python train.py --n_layer=11 --d_model=512 --n_experts=64 --experts_per_token=8 --d_expert=32 --d_shared_expert=0 --activation="swiglu" --moe_layers=[0, 1, 2, 3, 4, 5, 6, 7, 8, 9, 10] --router_score="softmax" --normalize_top_k=false --routed_scale=1.0 --balance_loss=0.0112 --balance_bias=false --init_std_router=0.0311 --lr_router=0.00038 --vocab_size=19792 --norm="layernorm" --norm_eps=1e-06 --tie_embeddings=false --optimizer="adamw" --lr=0.000963 --beta1=0.9 --beta2=0.99 --batch_tokens=65536 --seq_len=2048 --train_tokens=537100000 --steps=8196 --dataset="wikipedia_en"
Below are experts of layer 2 (counted from 0) of a mixture-of-experts language model. Rows are named router (the router's row for the expert) and show model dimensions 384-511. Each number is 500 + 25 x the weight over its row's rms, rounded and kept within 0 to 999. Numbers have three digits each.
Before each expert's rows: "comes after" lists some tokens at least twice as common just before its tokens as in all text; "mostly gets" lists some tokens that are sent to it at least half of the time. This comes from a sample of Wikipedia text that the model never trained on. Tokens count by the router's weight.

# expert 61
comes after: " the", " a", "'s", " The", " his", " first"
mostly gets: " state", " year", " school", " city", " game", " League"
router:483474506507499459510469477470511461473483509529470484502524475539538534493455502467501506502492494472522499485503507484541499479526508475487494458471507511514496516468509471496499509475505496520516501514550506510534479467511507443549515486497455538561490462463488526469493481491538518484479523500508513542464483517497491500543490495476473480470510478441504486518501501433536521461463

# expert 22
comes after: " the", ",", " in", " New", " of", " South"
mostly gets: " States", " American", " York", " US", " British", " information"
router:518529527495496471491543513478501479482498539488520474494467498494502527510473513490486481501452496487538491520449500529529491500479478524518495482488510545470507549513538476521557511501510473452512498551501490506514558509455502487475544469475541505491503469460530520505492490532509526498472497499508503500483460450453499476505495506507506492479482486471537489524520443526514460469498

# expert 23
comes after: " |", "|", "-", "2", ";", "\n"
mostly gets: " g", " h", " G", "′", " st", " p"
router:516520489516504492486501479559505507491502492479541482459452521466464488464514508496518491502497468507502496457495478533491516454515489490471477521479485454476533491511486482521525534510525505495483436505488496512508503532501508501457460508526561481480535482512520475514508517512521490512530471527556523487527496532506504504532476532544492507500497515497488553495533487466494563530486

# expert 0
comes after: "0", "9", " due", "8", "7", "6"
mostly gets: " after", " After", " during", " to", " before", " years"
router:479493515495477523524492537556499525514479539530483479514509521517463519490492462540519512475483474473471510483501518509522477463497444497512505472494504467451448491510514564477497476472462474512486479491525486506547519490492511512516520543536510498487487481487484523474531483492506536479467510488509544473512516525525488532501503481493484535506537502513493443456475514517509508483530

# expert 36
comes after: " |", "3", "1", "6", "4", "5"
mostly gets: " \"", " $", "\"", " .", "\".", ".\""
router:510504483468531478454478515520525495488499508501451500546526544491539505456500473469512467470536477458514478486522446578439520456485479480498486486507507502481471483548522523529488454531446549517490500488497512488518491499492497507485517504501471465479517515485501506541485540471489485501516453507529480504510491499519534547484487490555480518504519553461521458525521507549480528501518

# expert 42
comes after: "1", "2", " ", "9", " number", " List"
mostly gets: " two", " three", " many", " early", " four", " several"
router:494489503487541474486518559507527541493484479530503526524494510519509482553490491541484447497486487503524467513479500497514468484508509472499487449506508487535510506512524480517541481490523521478479522505492489513526498494486491502513463526465512506467476478515484472499500531453502497523524495490486462464498532505482464503453495459472465528447490523533538545498512505490485463471501

# expert 34
comes after: " ", "2", " (", "–", "-", " \""
mostly gets: " more", " b", " It", " Y", " p", " Award"
router:459488493511515480458529485506489554518516488508516501497456471490514459482507505511498533513508488517489474482510544510516506420487472476499491549445509497537488482497506452512486494514499501500487530486530548503514474489533507469504510524523490523518481493534493534508491506511512545514464521529485494518458488464475525495480523491486509504530522538479530542518481473518526557496534

# expert 29
comes after: " of", " on", ")", " for", " to", " in"
mostly gets: " the", " |", " The", " between", "The", "):"
router:511505561526514488581484533513532513489479502493488468524531472529456542489519495484538463511529501498473474466504496497513502545493468454496489502498518520455516499483527548467504522455503534515503505521492480489537482523482520523494505501500485489449498538483481482488487482529462515497461500493514494487462507538492524548480488488445500505516512493549497494525524504518498509491495

# expert 2
comes after: " |", "==", "|", "-", " was", "==="
mostly gets: "°N", " Best", " held", " early", " round", " Road"
router:482492468500493488523549498480572497502522505511477522475481482543506515438519470511498489521470493533514489484506501560491500498475506465535508518551493500484456551513505515492509489469534472521493478492502495557514491518464473432469475520475469518490545491494494458450502519519496498536503518503496476501528485520500499499480495510486561506525488525531536513513469465488471463522505

# expert 62
comes after: "-", "|", ".\n\n", "\n\n", " Preceded", " |\n\n"
mostly gets: "==", "===", "=", " called", " Votes", " no"
router:555489463497501532474486539514516478509494521516480491494503495483540490441467503484517472489476516480483530523483530503512499475535547483493547487462531529555544462551455474475501489480495482487505482514524460482486464512527505495497507497489511503527497511488499559515553531503509570467496483499509477467481533505481481484511475487515487490521491531499486541492533442491474489458518

# expert 63
comes after: " |", " U", ".S", " in", " September", ":"
mostly gets: " States", " York", "ai", "ee", " England", ".S"
router:487487484526497512496487484513489456469463514497545489503507534469491518523475525503469503493493497538551492475478491505521522459491496531458536463440528488510515522495479489475492512476517452432477493452511495518474495541452482498491461513507534471503517457507515534459485492524516546467524506525494483526488516499491498504478483487512474501513532506499485425464521549491500513504517

# expert 15
comes after: "1", " ", "2", "9", "–", "/"
mostly gets: " New", " end", " Cor", " Website", " End", " Mount"
router:506495495500513512465460487512527520487507446531495512517516543517533483509539468527510503540552482487504491472523459483534494506509528497527498522520471489506524490525492490547474533510508517506447546557508505517488463455495513489498535517457484489498544472496531489454502514466516472497476474466537493507476522552518488498464494467516509498499494492511483503514516508488497517515519

# expert 52
comes after: " ", "1", "2", "–", "3", " $"
mostly gets: " with", " which", " one", " two", " this", " more"
router:524533506470495487526523537526515492513486546532485494481494502449482506453510487540481519519495525482481522479463514537471495469457517472554521487496485479548534533545494522525464453511470529530479508518490523498515495483490492551499507524522488472486533504506447509530483498528523462508540528460529480519482499518467507480507538490491483514493516467520474486495471523503486561486536

# expert 14
comes after: " in", " is", " at", " of", " with", " was"
mostly gets: " a", " an", " its", " some", " one", " Total"
router:504515516477477519490514502433496468478492485482502520523478511485474482488517518512509464518488472542529475511471523531508468537476538514498538514522487547535537511526500501477527486448525538488510504527510501484480523533473548492511506449497563485491480526509529520472532490490548528527522489504472480480514502514483475529472519511475503502445485515504472524492514511470503519532450

# expert 9
comes after: " |", "|", ":", "-", " M", " V"
mostly gets: " L", " J", " P", " Ch", ".S", " al"
router:486515486518491480490493507475484492495491503462533465484511502482507531465537492503463510467550467458502540503495529484530501458472456507534506514528498486504485466489543478519490519481544454535499531496488552518504478513530512494465486480492462451481474517476490539488513544456520490559479545451493531518502511514503532461528480489508521516459478490484509571488503450538430481503456

# expert 16
comes after: " as", " of", " is", " for", " in", "."
mostly gets: " a", " an", " A", " two", " its", " their"
router:497501523501517511533514485458511519527523509493485511490464497457501477455467481509491522526504493503500562509533467497482504506517514513519512493516539534513524469521474470492496485486499505480507507502454472450494505552523558459489481489462528518513469511494516498468505473494495486425500437496492524492470506512524492518497499496458514482509478534532516510518491527499531503475519

# expert 48
comes after: " |", " |\n", "5", "6", "3", "7"
mostly gets: "–", "°N", " government", ";\n", " ITA", " Mal"
router:487521486488479514519507452514463489475515473562529551548502505465514495454443462493505482536498469514523551496521503487468461485530458501545534463487512482504528484462483475466458546514481526485540512485475510518524499525476491490476481489496563499522506547471483529467476488473482502488480544545486530488456469512525521456504474467482496489481503510497503457533508440448491478482463

# expert 17
comes after: ".", "9", "8", "1", "0", "6"
mostly gets: " January", " June", " −", " December", " season", "7"
router:486558472485525465478488498505484532503533528498551540455507557542487497477527453515546493526481489521486473497517468477444515483494526518485565522501512469524499507540503517474509532491525525478468512490508494539482483471470517510497520480490506510502494515491539533537533538493501476462499531486508551500471530527532486513494530504484530536498466488522544481505450487526507517508454

# expert 26
comes after: " the", ",", " and", " The", " is", "th"
mostly gets: " A", " or", " H", " W", " where", " area"
router:513479506539490509518520540498513482426497511511504527510475530485492489469507498513520486505486468489500508506472479513494492482525463446537523520514555501493511442469483527487497518501488452485489489489520516504542518551516529505534496518499516477496507467522507522465454530470486535492490469544476527516505494492526471494506434496452503469503500524529457496460516489474474500462476

# expert 55
comes after: "1", "9", " Minister", "8", " Ministry", "7"
mostly gets: " between", " for", " from", ",", " since", "),"
router:509535499494512516529496491511527488516472477515498497470531536538520493525530530482510519482523493503474500512518477548568478493491500461443510512525513513472499473434507561488495521551529515510530518520456501478491490541502532514498519541513501492468501514518483462490521536495522466471500553493541502476498537520541483482505454489514484474507523462491457483507504526522522506489522

# expert 8
comes after: " the", " a", "'s", " The", " an", " other"
mostly gets: " people", " species", " art", " war", " government", " members"
router:491456488502524510496511500514487470482514479533517476469483482504505487508519474487502452491530467476496488514506505488479530521514491488528474480488506547521517514473505524501492517529502499504510519465490491531490498487491494473477461467501479571540492509502540477529469501460494518512501516533498467501547497506503449487505453503486477465480494517507548517506502496468508512511482

# expert 24
comes after: " was", " to", " were", " be", " is", " and"
mostly gets: "ated", " new", " same", " known", " received", " named"
router:514485491545483509519488531496490495518490499483521532508496508522512501530473488504497476478489472511482497475506490491521548521539489480474526539483443475439538516488493474519472548511463512441529531529512529505515495476532457514499507499509513534526515463495459502526430515520480505519503518533470489504545496508507529491467444523482510479511470490464520477527497498506501466488555

# expert 11
comes after: "0", " ", "1", "3", "2", ")"
mostly gets: "′", " |", " per", " Grand", " in", "}"
router:537479484508507479511526526509496487464529540522529483529507526524509461504523486515525517526547517500482539477513521507482511530508517496516523502534489507496526511490497555506523552470518479471539535491482463506506494485476497515455459526564473490483486515494462519528508484503483440462484523499524522510499531527496531547493526480522500513473493500456522564517487472496459504512494

# expert 53
comes after: ")", "\n", "5", "3", "4", "6"
mostly gets: " |", " ==\n", " ===\n", "==\n", "===\n", " This"
router:504531524453499539453462560513526443470498501524506509483492513525479499479478520482477473477457486521491499480496524494496502462498460508509525538513491478459536509521498500467454523525459515498517554530481470469499534512548525511485471520529530527419475514484516497475497507453510487450484480468480471508527503535488493507467509514459520476504527452485532464512500517513471518520523

# expert 6
comes after: " |\n", " |", "\n", ".\n\n", "|", ";"
mostly gets: "===", " |\n\n", " D", ".\n\n", " including", "On"
router:499442487503485482453499499498495509479461532579477499497515534493484538453506527503540486476492482509501505483476517464498496461519529485499497515464524520497556483549471541487482496526488542474560554507493485511543481506464479502474485536497502445495479505517499504478509528527467534508487487486477489515501488514529514526533504551486474478534532494524513488505511497518482542502502

# expert 13
comes after: " ", " (", "0", "2", "9", "–"
mostly gets: " high", " based", " took", " re", " pre", " large"
router:477567508476525501467523505548513516473505477465505548482484463509525496465469500462473449487522478511480512488515523501498534512504525523516536479541472517486559478511505545507498491473538495483498556515469512506521489487462502515549521470488493510507523482478491523516525476560493489465490489525502503446527475502496453534508507467486521506538535465501478539478472519498481502530497

# expert 10
comes after: " |", " the", "-", ":", "==", " United"
mostly gets: " St", " United", " Order", " First", " Best", " Am"
router:473517501532502479505510523519501523480529539467489533501512501519499496496486532480514476451461486506512446509503509468503460529485528503490498516515534479507514491497497501487496472505518523505515510467506510454545485544503456472513486510507494513474490482508515517476497535498525507487499513496495539498474518476539460549498550526516500489497478498510485512471484473495480441487497

# expert 5
comes after: " (", " \"", ".", ".\n\n", " on", " for"
mostly gets: " his", " her", " M", " their", " f", " In"
router:488526503501501453570477519448511525488501499513532515537483501498526556518507532498465503536503504505499502491483490493520527463504500498465458497481482535533470494503526495471563520450527487508482475539456492522511476493520513498532545515449495494475510469495501501512508471500492493529540512516498510505437525531461445500510461479508508489467462476522500501499514524502531517490526

# expert 59
comes after: " ", "\n", "|", "In", " In", ")\n"
mostly gets: " being", " including", ",", " These", " among", " Clade"
router:476512518492494460489478535491522502526511466500477469471517502462501480485517474491509548517483483503473515481496529536498492469496457485484518495487501493487554493519499495511534464492485513491497489481482457460488489501490520525505467534509550489482523513513488461464550529535505507475511462556536448501529507511497524515492493498498507543457494475508486502479512479494513465515525

# expert 49
comes after: "°", ",", "′", "|", ";", ")"
mostly gets: " and", " =\n\n", " &", ")\n", "-L", "----\n\n"
router:523503475502539460448511491508501499496473490538509504460492513515489498443480526486499503505552508486494525509495512533491512523508529496530483515485478484502525494484527463518516567505482497501515532478483484533492465478464502535529495494429529510475477547483498513525482514507549492469456513471524548486523458532528472486522489490567494533502489489487482498461493501475507485497515

# expert 44
comes after: ".", " was", "6", "5", "4", " a"
mostly gets: " been", " he", " years", " He", " year", " him"
router:507492502493513467457485504513522517507470558476540523471495505506509508494524478475526527512474502482513496500480538528476508488529482514475515477523501477520544472551500505463454506482473538501520475514506473539516478470453496543509489532485511514473545493488536459507514484512510466468520510506547530461501508514498475547493501492471479531448475472473480447536561519519515532525475

# expert 39
comes after: "0", "9", "1", "2", "8", "3"
mostly gets: "\".", "\"", " game", " single", " album", " song"
router:494529547505497468487448483503503484495458451516486502517479519508518525482523505506490468497518542463485502489492489519502522473517500530471518492497517481482492533474483502485490508446521512472486549507486485471446502469485540532527505477498511544505526449516501473520492506508508457503519481496559469523512502528492510558517514505497497501522474546508512459498478543479565508492504

# expert 43
comes after: " the", " a", " and", " The", " an", "'s"
mostly gets: " new", " many", " early", " some", ";\n", " released"
router:482539485516506498527513469469530521505492516479502514540462505497504477510454469541514445525481493516527527497500516489556522458521489492509523486512472492483508525511474492487490528552533492543482530494467506549507468480497481488488462486497514513505492466515498529512485516502501521460475525525502499486508476503503498499497534510503544494498473491498524495457499484511539498485451